Weights of a small mixture-of-experts language model, trained from scratch on English Wikipedia.
Experts: 48 experts in each of 13 layers, 128 clamped SwiGLU neurons an expert.
Below are experts of layer 5 (counted from 0) of a mixture-of-experts language model. Rows are named router (the router's row for the expert) and show model dimensions 168-223. Each number is 500 + 40 x the weight over its row's rms, rounded and kept within 0 to 999. Numbers have three digits each.
After each expert's rows: "comes before" lists some tokens at least twice as common just after its tokens as in all text; "raises" lists some tokens whose logits its average output raises strongly, later layers aside. This comes from a sample of Wikipedia text that the model never trained on. Tokens count by the router's weight.

# expert 34
router:476591509449489539548455501483548451486463523486447496527462448554570395441444544457505530525537492475459445549507490486490504406597520481536537508456524475536511529463
comes before: "the ", "and ", "a ", "to ", "as ", "in "
raises: "y", "\n", "\n  "

# expert 16
router:460515512488434553592516516515538506535528503408501499529469461479561496437507471583538426499528509417582471481499522561477562452474423573432511499506551477488510388466
comes before: "\n\n", "the ", "The ", "was ", "He ", "he "
raises: "and ", "as ", "with ", "| "

# expert 23
router:555503508598509536520519515512457537581537552507499493454484463448482527554527506418531514489507518495425551470515454483494576506595561461532527507481458515476519411565
comes before: "| ", "–", ", ", "|", ".", ","
raises: "others", "5", "9", "4", ";", "8"

# expert 47
router:538467517465534529555489503513549507610497545440460454533501475445483463511525492540531470446467522492437492497507494487527624445486519538513555467545577465493533504503
comes before: ", ", ". ", ".", "==", ": ", "'"
raises: "-", "; ", ".", ". ", "as", "s"

# expert 28
router:563466547500491581528393483514489483462422554525519540472465539512540463495500475551482449556472507467485421399442536490531449498500516506467455520476531539463560499502
comes before: "\n", "- ", "\n\n", " ", "==", "The "
raises: "s", "an", "o", "v", ". "

# expert 8
router:461400525521484549504448443519514434578528512471477479507477535511528576514395469433536519426543501496481438455574486470544554516422551525492482528487531490494572459427
comes before: "| ", "\n", "- ", " ", "0 ", "1 "
raises: "in ", "uk", "at ", "that "

# expert 22
router:514480517461503513522480474512424492516453512441482488455501547452492558540563561442525509492429511520457438465515480495495586473529585457520536548524522520492491480512
comes before: ", ", ". ", "-", "s ", "–", "s"
raises: "e ", "ti", "u "

# expert 39
router:425456514442469558520450503525461464483474508419475485544439504514474492406512446614492432485512521466545475476502546493508563446488544496525568604472527467513564493496
comes before: "\n\n", " ", "The ", "He ", "In ", "It "
raises: "access ", "ey ", "Web", "ey"

# expert 42
router:508553511420557506540491510496559476517538540449495453554446493404506567504523482544500485435443537545478535498561497470543566483498491447502496474466502501683548566505
comes before: "of ", ", ", "in ", "and ", ". ", "was "
raises: "(", "-", "d", "2", "t"

# expert 43
router:512494510516501545445518532505426500523509474407433513499535574443495556528566510435595463494503495509461450512561508541500545473492457464435486486610452544567473470549
comes before: "0", "9", "6", "3", "4", "5"
raises: "6", "f", "0", ".; ", ",", "."

# expert 33
router:509480517467480498499515452512386413440533537501437473540455527470444518559477433525497474623494516512546461468485513423494482479507491529487539569449481421493546507486
comes before: "The ", "\n\n", "In ", "He ", "It ", "\""
raises: "(", "\n  ", "am"

# expert 1
router:536530522543538503547517556510439512501438535459464499540514505421505542541542469568502458538519509466493426501465525541503561468499412487456438457542512533519460430516
comes before: "the ", "a ", "his ", "200", "201", "199"
raises: "and ", "if ", "= "